Weights of a small mixture-of-experts language model, trained from scratch on English Wikipedia: 12 layers, a variant of SOAP for the experts.
Below are experts of layer 4 (counted from 0) of a mixture-of-experts language model. Rows are named router (the router's row for the expert), up (a neuron's input weights, with its number), down (a neuron's output weights, with its number) and show model dimensions 80-159. Each number is 200 + 30 x the weight over its row's rms, rounded and kept within 0 to 999.
After each expert's rows: "comes after" lists some tokens at least twice as common just before its tokens as in all text. This comes from a sample of Wikipedia text that the model never trained on. Tokens count by the router's weight.

# expert 20
router,228,162,198,179,186,198,219,228,191,175,203,187,207,204,182,214,220,147,210,195,152,170,224,200,225,235,235,175,161,193,186,216,233,217,248,198,200,190,134,202,165,166,221,207,183,281,149,211,217,214,279,199,132,208,168,204,213,158,198,179,223,207,181,182,228,201,245,186,199,181,208,258,178,134,208,142,186,171,164,235
up0,177,204,226,187,189,124,172,197,107,179,181,192,229,151,198,194,210,226,185,186,195,164,178,192,188,209,212,204,225,208,155,148,187,190,237,164,177,251,150,156,205,207,184,275,193,205,127,212,272,165,229,218,256,184,215,201,179,202,173,199,154,250,220,164,254,198,215,164,171,186,224,168,181,199,196,195,272,210,169,211
down0,215,191,162,147,205,251,246,190,221,166,184,127,246,206,199,248,214,235,205,206,236,259,208,184,224,231,251,181,244,153,215,202,134,204,189,189,202,170,198,228,211,219,177,164,211,215,200,204,197,224,257,197,208,246,163,158,178,245,220,208,205,230,238,144,148,202,202,256,161,216,168,202,206,220,190,153,174,228,176,202
comes after: "1", ".", "2", "3", "4", "5"

# expert 4
router,221,230,128,231,197,209,212,178,159,188,229,207,201,122,194,219,140,199,197,153,242,160,191,202,186,173,217,203,200,216,190,233,185,205,233,222,220,238,214,194,234,190,235,165,212,220,219,247,174,212,193,210,200,166,173,161,153,161,225,164,220,207,174,188,174,155,176,230,168,215,165,184,157,227,188,238,213,268,179,207
up0,180,176,246,234,200,194,201,204,192,228,215,245,182,179,240,193,171,176,214,195,148,202,181,204,176,225,254,202,187,149,158,203,167,173,171,174,137,215,258,202,135,228,238,194,200,163,185,223,145,248,175,212,178,195,168,191,233,188,161,224,203,194,252,217,150,193,217,191,116,163,238,185,257,211,241,173,201,135,218,214
down0,195,193,251,194,200,185,194,196,187,199,199,134,198,179,210,209,170,127,225,198,242,207,206,199,217,201,199,193,147,166,171,179,174,214,205,215,180,206,215,215,187,190,184,204,234,249,97,123,222,175,239,159,170,209,160,213,232,201,155,201,216,170,225,235,253,228,177,181,226,205,216,193,183,179,215,239,155,220,211,229
comes after: " of", " in", ".", " to", " for", " with"

# expert 13
router,177,207,218,183,228,205,154,198,253,218,172,197,187,201,225,191,254,168,222,176,250,149,202,250,201,219,132,240,258,210,185,208,204,201,122,187,210,203,199,233,224,184,234,200,197,181,202,160,162,182,206,218,207,204,215,175,157,153,196,206,202,240,170,206,150,199,196,196,171,201,228,249,157,205,197,171,213,210,177,186
up0,200,253,214,202,180,231,240,274,201,188,176,204,208,194,165,195,210,195,230,267,212,222,150,208,215,174,169,160,205,205,265,132,230,199,182,226,208,215,170,187,164,141,211,205,206,163,157,166,191,197,212,135,224,217,256,178,187,221,246,216,174,174,264,219,202,165,228,219,229,188,213,220,222,189,198,179,188,183,169,198
down0,201,194,202,215,173,204,159,191,246,238,227,196,218,214,218,208,279,196,148,218,195,221,186,221,208,282,243,243,207,262,177,224,180,270,180,246,220,248,180,219,214,169,216,200,182,226,190,260,191,226,138,188,223,173,272,216,167,230,249,223,204,205,187,213,167,129,212,185,200,148,215,214,163,187,196,217,228,246,263,198
comes after: " ", " |", "|", ":", " (", " on"

# expert 22
router,205,222,215,156,173,171,242,173,191,195,164,230,183,225,224,184,239,252,231,281,212,217,193,199,205,231,197,202,204,182,184,195,206,223,183,237,146,161,194,225,202,196,236,207,205,235,215,150,216,203,215,181,261,241,225,162,201,136,222,231,274,160,175,219,209,235,212,189,238,169,155,201,184,229,182,164,200,192,202,169
up0,227,215,229,211,185,162,168,230,196,182,203,182,246,253,173,215,223,191,259,186,190,222,198,209,207,227,158,179,240,158,212,231,211,170,186,182,164,192,179,216,233,199,210,181,198,189,200,181,211,224,177,240,242,183,190,226,288,192,206,215,169,197,166,228,128,189,221,235,196,203,174,222,188,188,184,202,234,256,228,228
down0,148,243,244,151,217,152,228,151,230,205,225,224,225,233,238,227,190,249,187,161,212,171,198,248,180,220,137,214,197,188,163,190,199,175,222,221,164,163,196,293,194,205,220,195,164,197,231,137,218,211,207,201,199,244,185,204,177,182,204,180,203,180,142,193,204,233,177,189,197,135,192,170,157,162,205,217,174,203,201,188
comes after: " |", ";", " No", " St", " M", " J"

# expert 38
router,204,231,140,224,188,187,190,225,159,204,196,233,160,205,194,260,176,277,167,230,206,251,198,216,166,160,170,210,241,179,210,169,205,168,227,192,213,219,192,208,163,214,177,199,246,208,225,212,191,230,171,187,182,148,193,198,192,196,200,180,231,183,215,183,227,189,215,224,254,197,197,197,191,248,189,237,245,260,218,230
up0,190,199,194,197,201,183,208,148,190,222,133,132,254,197,211,220,233,220,164,225,177,179,180,183,196,171,183,261,223,241,157,213,196,238,197,215,208,198,152,214,203,229,190,212,228,178,227,190,242,220,208,172,243,180,172,233,228,182,137,187,194,242,203,178,218,160,238,196,181,156,198,199,201,244,226,208,274,145,189,193
down0,187,216,187,196,207,242,187,176,186,155,125,204,209,186,168,164,167,228,163,192,158,232,207,153,209,243,206,189,201,193,210,157,231,222,229,163,200,224,194,219,219,230,244,206,224,218,177,200,200,192,218,218,173,168,155,204,229,217,201,149,183,196,246,204,238,205,140,213,223,197,206,183,228,235,205,201,177,170,158,187
comes after: "9", "0", " ", "8", "–", " the"

# expert 2
router,189,173,251,237,163,209,203,208,227,139,180,189,270,227,195,203,191,213,192,134,224,189,216,195,188,197,175,237,167,210,160,232,204,205,230,246,211,195,175,147,223,189,167,244,164,244,186,195,196,182,140,235,165,178,162,188,214,214,141,213,179,233,190,224,223,223,199,189,174,192,198,178,216,180,224,211,271,205,227,226
up0,257,193,200,188,183,176,224,188,231,185,191,184,210,241,175,215,170,249,216,213,203,193,257,194,208,224,237,185,182,206,176,182,209,209,219,228,202,236,195,233,141,224,170,202,218,203,213,143,217,164,209,182,146,184,175,167,258,177,133,143,231,216,222,216,237,199,195,127,208,182,176,244,218,194,220,199,140,194,148,234
down0,188,255,169,228,181,221,209,183,222,215,188,227,227,234,187,176,214,175,186,225,181,167,189,217,174,201,210,225,231,202,217,195,196,188,206,175,175,147,222,212,213,217,236,199,194,206,151,177,246,255,174,176,262,196,229,214,184,169,215,213,220,144,165,241,181,222,244,215,219,248,222,175,214,224,159,226,251,224,254,216
comes after: ",", "\n", "s", " well", ")", "\""

# expert 35
router,208,177,166,185,253,163,240,196,152,144,268,221,207,183,246,194,226,144,207,181,205,167,243,187,169,194,214,163,170,191,256,216,184,198,261,175,157,237,158,198,177,203,186,148,198,204,252,271,169,201,218,203,173,134,191,170,197,189,157,227,179,177,154,239,194,232,166,233,178,203,203,175,169,150,248,213,191,181,180,239
up0,250,195,221,202,231,184,209,216,195,237,253,218,192,205,204,198,231,220,198,225,212,194,194,219,183,165,181,196,179,141,252,213,179,170,209,168,239,149,184,198,267,188,209,243,222,168,198,244,186,216,219,152,218,225,195,139,180,167,168,156,250,188,175,171,168,218,191,183,199,232,154,187,206,184,178,206,180,210,199,198
down0,198,193,212,198,268,193,242,208,174,218,248,238,213,203,234,207,238,233,180,255,179,185,206,232,223,194,212,234,248,180,273,215,132,295,255,228,221,201,226,184,236,211,199,189,246,193,171,197,203,202,218,166,164,198,190,227,232,177,169,171,219,202,118,200,188,186,162,173,266,166,224,227,209,207,178,177,214,199,199,219
comes after: "1", "2", "-", ":", " of", "="

# expert 8
router,192,235,205,165,211,203,201,220,179,188,214,230,224,201,168,224,232,191,161,235,232,245,250,168,186,197,174,227,176,178,146,238,229,215,210,229,184,192,175,217,230,210,155,141,168,169,220,171,148,205,139,203,246,196,141,205,192,204,185,154,242,171,217,190,205,199,143,206,164,178,209,192,169,208,170,214,229,214,169,194
up0,251,208,170,210,235,216,215,247,210,238,223,183,208,237,171,196,201,164,184,180,236,231,180,180,190,245,226,195,208,175,180,214,154,204,220,238,166,165,232,272,229,245,211,211,225,242,285,164,193,220,210,227,212,195,151,217,170,217,120,243,189,184,203,206,230,149,265,266,201,190,220,129,219,236,222,183,181,170,179,254
down0,138,169,204,207,220,198,111,187,219,228,169,249,195,200,194,192,243,210,207,230,176,173,211,164,213,185,219,207,296,220,229,182,198,228,226,193,181,215,179,205,210,157,222,238,194,184,174,165,256,198,254,198,237,236,157,252,216,190,258,205,228,214,200,210,219,212,213,158,185,190,242,172,194,182,229,182,156,194,175,157
comes after: " |", ";", "3", "6", " \"", " D"

# expert 28
router,213,203,181,215,202,203,173,235,198,180,148,222,201,205,137,180,170,166,172,173,204,185,196,175,185,174,239,254,241,232,131,159,143,164,196,224,231,243,202,201,169,236,168,220,221,169,171,208,202,196,195,198,258,238,166,260,262,192,195,100,137,278,210,214,192,186,202,223,187,186,186,163,250,195,201,201,210,181,222,242
up0,186,207,242,178,173,149,226,169,174,203,205,226,247,229,186,151,210,156,276,235,198,209,223,189,142,211,230,208,129,244,209,176,188,207,157,204,190,132,222,214,169,204,224,182,224,254,168,218,206,170,184,197,160,148,185,204,186,173,222,175,199,245,182,226,246,205,210,177,211,168,182,207,235,248,137,211,217,163,250,204
down0,159,207,264,199,218,212,196,142,231,172,151,243,200,147,227,200,218,162,192,179,166,195,169,227,215,205,178,244,172,210,249,199,183,203,258,169,192,230,286,199,224,148,195,210,178,149,190,186,117,169,172,196,196,155,256,224,185,178,178,190,181,222,157,228,252,202,225,188,219,210,206,192,201,196,221,226,235,191,179,191
comes after: " to", " in", " of", " for", " as", "."

# expert 9
router,181,168,173,229,252,209,162,232,239,150,194,181,227,152,208,149,202,209,192,192,201,204,214,179,220,212,184,144,161,208,233,173,219,234,142,166,171,221,248,185,240,153,203,206,212,221,168,201,195,199,223,181,264,208,158,210,211,241,213,151,231,224,223,202,262,204,210,237,189,229,198,183,211,185,235,162,184,236,196,164
up0,195,221,211,258,285,230,208,202,197,160,182,208,200,160,170,154,201,240,247,168,142,222,245,201,189,224,216,191,213,170,203,223,246,210,216,214,263,203,241,185,187,226,211,199,166,205,179,216,170,206,247,188,223,158,169,208,205,221,178,219,237,202,185,220,183,269,248,246,262,189,210,189,153,188,182,220,246,153,159,201
down0,269,182,218,200,172,163,180,211,181,209,170,262,267,258,177,163,229,193,162,208,191,172,236,181,256,278,223,196,181,222,228,190,278,216,209,182,264,213,164,161,227,181,262,195,246,152,175,210,201,251,203,220,181,180,224,266,217,213,182,186,161,183,192,192,152,185,190,192,220,190,242,171,193,183,180,217,175,248,221,203
comes after: ".", ",", " that", " such", " where", " served"

# expert 34
router,229,213,233,165,201,213,155,209,217,202,165,185,232,196,249,218,178,141,112,197,189,198,223,189,184,220,200,201,240,211,207,220,207,255,219,220,200,163,231,210,172,240,173,224,209,157,193,169,206,144,244,199,272,222,222,188,200,250,187,143,231,181,247,188,200,190,178,234,170,188,203,197,189,178,184,204,176,222,205,238
up0,206,215,193,205,245,206,224,212,190,167,166,229,158,247,178,145,166,181,157,213,207,176,203,183,185,184,197,189,161,234,149,200,192,190,219,232,236,239,240,174,234,147,221,215,231,163,149,182,265,204,190,213,208,213,186,200,240,146,196,164,219,183,232,188,182,211,167,151,194,204,172,175,148,244,175,222,249,229,186,228
down0,225,203,185,240,227,193,190,161,166,199,219,199,204,212,186,260,177,238,207,192,203,186,202,224,166,154,203,219,158,239,224,176,140,123,233,179,242,215,134,198,202,184,190,213,232,266,181,206,205,193,204,177,231,243,173,174,165,216,190,211,153,210,157,133,227,196,190,173,195,192,207,202,238,193,184,202,252,233,181,181
comes after: " ", " (", "–", " in", " \"", " United"

# expert 14
router,246,241,170,194,209,227,233,165,268,200,221,232,183,192,240,178,204,243,179,192,198,238,155,159,215,165,183,247,227,172,127,220,176,172,123,175,172,186,184,200,211,221,210,209,254,190,191,205,271,208,201,178,184,199,216,222,183,184,166,263,204,214,223,247,189,200,170,221,235,164,205,197,196,215,192,205,165,170,215,200
up0,131,180,187,274,242,193,232,157,232,180,197,189,239,172,160,173,189,188,196,206,175,160,192,217,240,197,229,194,193,183,166,203,202,192,200,177,232,215,208,229,185,234,157,224,217,201,181,181,170,275,234,187,143,198,211,181,275,193,177,223,154,210,213,159,152,238,138,205,170,192,205,210,217,255,172,202,186,266,188,244
down0,177,210,244,230,224,193,158,243,199,197,137,215,201,248,204,167,182,116,160,190,192,195,212,187,219,238,240,188,172,209,178,156,165,169,254,243,184,192,202,233,194,185,189,234,180,228,175,218,133,126,181,203,212,204,218,185,189,155,216,205,163,175,152,225,150,168,183,178,191,212,212,204,137,272,183,197,196,155,232,242
comes after: " ", "1", "3", " N", " C", "4"

# expert 27
router,197,225,158,184,217,173,199,213,210,231,197,231,201,183,176,197,165,248,233,201,252,186,169,181,223,219,159,181,184,214,204,195,162,267,185,224,231,212,186,234,225,250,193,158,213,186,246,194,180,199,220,170,208,198,214,250,163,210,248,274,204,195,225,201,216,218,216,203,261,154,160,149,239,234,202,168,177,196,202,186
up0,169,209,211,195,232,205,234,165,173,197,201,211,151,235,155,184,200,173,221,186,208,169,194,192,211,143,216,198,178,211,213,236,175,163,177,239,202,158,192,263,239,261,225,219,196,162,196,173,261,219,243,160,237,272,239,222,218,210,226,200,191,182,213,210,217,238,217,155,171,200,194,185,194,253,212,185,180,142,203,145
down0,198,194,159,249,202,226,217,242,210,200,240,198,230,230,196,221,197,260,243,208,200,216,224,184,264,206,154,206,192,222,172,212,247,214,208,219,238,185,218,205,222,181,183,222,158,237,203,171,235,191,205,199,132,232,220,183,193,152,172,198,195,217,160,131,247,220,224,171,220,223,190,216,132,210,216,216,174,260,153,218
comes after: " ", "–", " V", " R", " U", "V"

# expert 7
router,256,152,201,187,211,191,145,219,196,220,185,203,189,205,196,171,228,201,163,222,212,181,232,200,178,202,233,206,252,205,233,156,197,121,236,174,203,149,187,145,215,251,162,192,165,199,175,239,159,201,182,227,197,181,159,153,179,181,201,146,166,245,158,226,179,238,228,188,142,213,220,127,155,157,239,282,217,195,192,222
up0,235,230,213,194,211,206,220,159,222,194,189,226,237,191,239,208,199,235,140,183,158,208,183,225,249,221,187,257,231,161,157,206,190,220,214,199,196,197,201,191,159,214,198,153,176,254,191,192,197,198,224,220,240,227,183,155,212,188,187,235,156,170,159,201,166,233,226,217,146,228,203,232,133,231,164,169,212,193,192,240
down0,223,174,157,220,229,203,219,191,215,199,164,221,169,214,257,255,188,173,162,198,175,245,199,190,197,154,190,174,185,153,157,170,252,221,227,171,192,237,183,143,225,210,201,127,214,192,234,184,206,187,160,246,230,135,191,147,192,262,226,193,155,174,197,145,194,197,178,218,227,210,199,225,225,273,178,181,145,162,133,184
comes after: " in", ",", "\n", " In", " January", " February"

# expert 15
router,213,193,199,240,251,173,176,196,202,170,211,157,175,212,192,235,230,146,207,220,161,209,272,213,214,192,214,133,187,174,170,211,237,214,187,202,199,219,215,237,188,150,198,203,146,218,183,193,199,162,187,207,206,194,237,224,212,184,185,166,170,197,262,167,174,193,187,171,147,258,184,235,167,216,190,276,209,175,202,149
up0,198,181,224,186,226,191,237,202,195,182,169,159,166,175,191,242,231,177,176,187,186,235,201,171,203,215,232,225,218,164,207,210,238,181,247,248,173,213,179,160,217,171,208,200,221,280,197,186,218,197,162,181,244,254,241,197,194,160,190,221,215,176,181,138,164,191,227,181,160,195,141,177,209,177,213,187,253,243,184,191
down0,171,204,192,202,207,132,213,200,226,182,153,163,209,166,208,180,187,226,165,164,234,192,187,228,159,266,178,226,138,260,209,186,204,195,221,222,176,265,177,221,163,174,191,207,257,186,216,225,263,231,146,254,198,190,207,219,169,244,207,203,180,248,149,207,243,184,214,202,160,190,224,208,178,200,151,170,228,154,177,255
comes after: "\n", ")\n", " |\n", ".\n", "\n\n", ")"

# expert 25
router,172,172,227,202,221,212,165,207,153,206,127,200,216,228,194,216,203,254,205,202,236,179,196,196,262,199,189,200,151,210,206,180,193,234,180,203,236,200,222,199,255,211,199,217,239,178,193,213,238,185,249,180,246,205,179,212,193,164,243,174,260,216,240,210,198,195,193,260,162,157,171,171,182,194,177,199,167,181,195,190
up0,178,220,197,229,205,165,171,229,150,241,207,199,195,165,147,184,207,198,190,184,189,157,211,254,210,204,240,257,213,191,169,200,272,215,254,251,239,222,212,166,197,287,124,214,237,216,179,185,250,194,187,167,189,198,293,194,217,221,189,196,187,233,215,176,219,230,227,202,169,114,203,236,207,187,188,168,172,185,232,229
down0,189,228,215,209,147,214,196,232,235,232,228,178,210,217,237,278,252,210,219,221,143,170,239,151,228,183,247,213,255,180,195,217,173,213,220,169,165,228,212,192,214,181,151,179,226,197,225,232,210,230,166,217,184,194,216,176,206,187,177,161,208,219,176,213,269,243,179,206,207,182,210,211,243,198,156,214,167,218,214,173
comes after: " |\n", "0", "3", "6", "4", "5"

# expert 32
router,177,223,172,133,155,178,260,202,220,207,176,201,164,235,199,237,180,179,235,196,182,168,219,192,245,214,242,187,190,138,215,215,172,199,195,219,117,225,215,207,181,174,189,199,151,174,262,220,184,219,229,217,139,146,193,183,203,151,226,238,234,179,231,204,183,189,204,202,244,184,172,236,185,168,179,229,205,189,168,232
up0,194,215,216,145,196,190,192,210,160,189,157,183,142,209,164,176,228,217,194,206,193,114,191,204,240,162,254,221,216,138,213,242,183,220,185,211,158,218,219,183,174,226,165,226,175,159,170,231,189,224,164,190,218,206,200,194,215,196,187,257,272,185,212,207,180,214,269,156,242,281,175,183,186,177,209,222,190,216,164,155
down0,232,180,167,241,220,216,201,191,187,204,178,219,223,183,242,227,195,210,201,210,185,224,163,242,210,219,204,214,256,200,184,186,148,224,195,192,165,177,209,234,174,210,171,160,161,210,178,255,237,222,149,171,203,242,251,184,200,189,230,171,230,249,175,158,242,230,246,190,207,170,236,188,180,282,164,189,226,183,206,190
comes after: " ", "2", "-", " S", "3", "°"

# expert 5
router,241,171,194,170,224,176,234,146,200,214,197,181,176,180,244,155,200,188,190,180,150,158,195,182,209,234,199,206,181,231,235,182,211,188,240,139,140,188,185,247,236,194,189,182,183,263,165,241,216,202,235,149,207,243,199,235,170,169,203,219,217,227,213,189,207,174,178,246,186,195,239,188,206,196,149,190,239,212,182,237
up0,152,210,223,189,204,229,238,192,215,229,236,165,161,189,139,200,188,282,189,189,156,155,215,222,209,216,224,184,254,236,163,238,137,191,165,170,199,198,226,143,188,171,198,207,183,192,198,214,236,177,148,271,227,239,193,194,155,207,188,227,202,188,167,205,181,178,195,184,168,230,111,173,218,207,157,224,199,234,187,202
down0,226,202,214,129,217,200,184,251,146,224,249,199,182,227,136,199,210,186,173,164,171,227,244,140,189,225,218,196,227,229,178,184,200,251,160,165,204,223,168,258,248,220,221,204,239,229,198,156,222,161,206,232,258,177,154,176,178,240,190,194,216,221,225,175,160,248,169,250,197,171,164,194,212,186,230,204,230,156,175,215
comes after: " the", " and", " of", " to", "|", " a"

# expert 33
router,146,195,152,155,219,169,238,223,200,164,207,207,169,242,198,143,227,247,162,225,215,182,220,160,165,191,245,202,182,150,223,215,234,164,169,190,184,184,176,241,182,205,225,194,230,234,204,196,173,222,232,214,212,197,247,238,179,239,229,199,187,196,230,218,172,223,194,176,207,153,209,180,203,176,189,188,272,233,170,159
up0,209,184,182,126,182,215,149,193,211,224,209,252,198,269,187,188,189,269,224,215,202,190,156,222,185,255,182,234,178,204,196,211,183,186,200,248,200,212,196,198,201,172,211,227,192,187,201,197,164,219,186,169,193,237,235,208,191,199,196,236,173,195,208,246,191,221,197,180,206,194,140,208,185,228,206,181,132,163,198,221
down0,210,218,226,206,219,241,240,217,260,209,203,196,160,178,234,187,213,162,159,168,207,198,158,259,222,232,262,232,203,193,218,224,190,270,246,236,223,249,242,214,200,237,189,221,156,139,200,203,150,176,157,184,151,215,186,205,186,194,237,141,140,225,195,154,173,206,232,226,216,168,225,158,140,253,191,183,152,206,213,244
comes after: "2", "-", " \"", "|", " (", ":"

# expert 6
router,233,216,158,205,183,230,138,176,270,169,234,251,218,182,225,224,208,192,225,172,205,219,194,195,165,154,160,186,246,195,175,202,274,201,187,201,213,209,177,172,207,215,195,180,188,266,185,183,176,212,162,202,178,175,239,170,170,254,213,235,177,185,208,191,217,201,178,199,163,139,190,188,188,120,153,232,173,217,133,217
up0,208,233,205,236,189,197,221,232,192,151,219,235,214,214,211,113,222,225,135,200,188,210,160,189,199,185,183,186,164,188,218,207,182,144,145,171,218,247,149,166,200,224,201,246,159,254,233,252,178,183,181,189,218,221,191,224,239,230,168,161,162,182,186,216,162,209,206,178,241,150,232,207,186,208,206,192,204,216,272,200
down0,268,173,205,242,216,215,184,158,174,204,179,189,179,177,183,256,192,219,208,222,206,238,283,195,182,122,193,180,276,201,232,258,178,164,209,176,224,153,172,226,213,187,218,181,216,239,226,199,199,159,184,179,222,206,203,212,233,208,212,166,239,206,286,225,225,180,192,208,209,183,208,176,212,208,203,212,138,203,215,179
comes after: "0", "2", "1", "9", "5", "."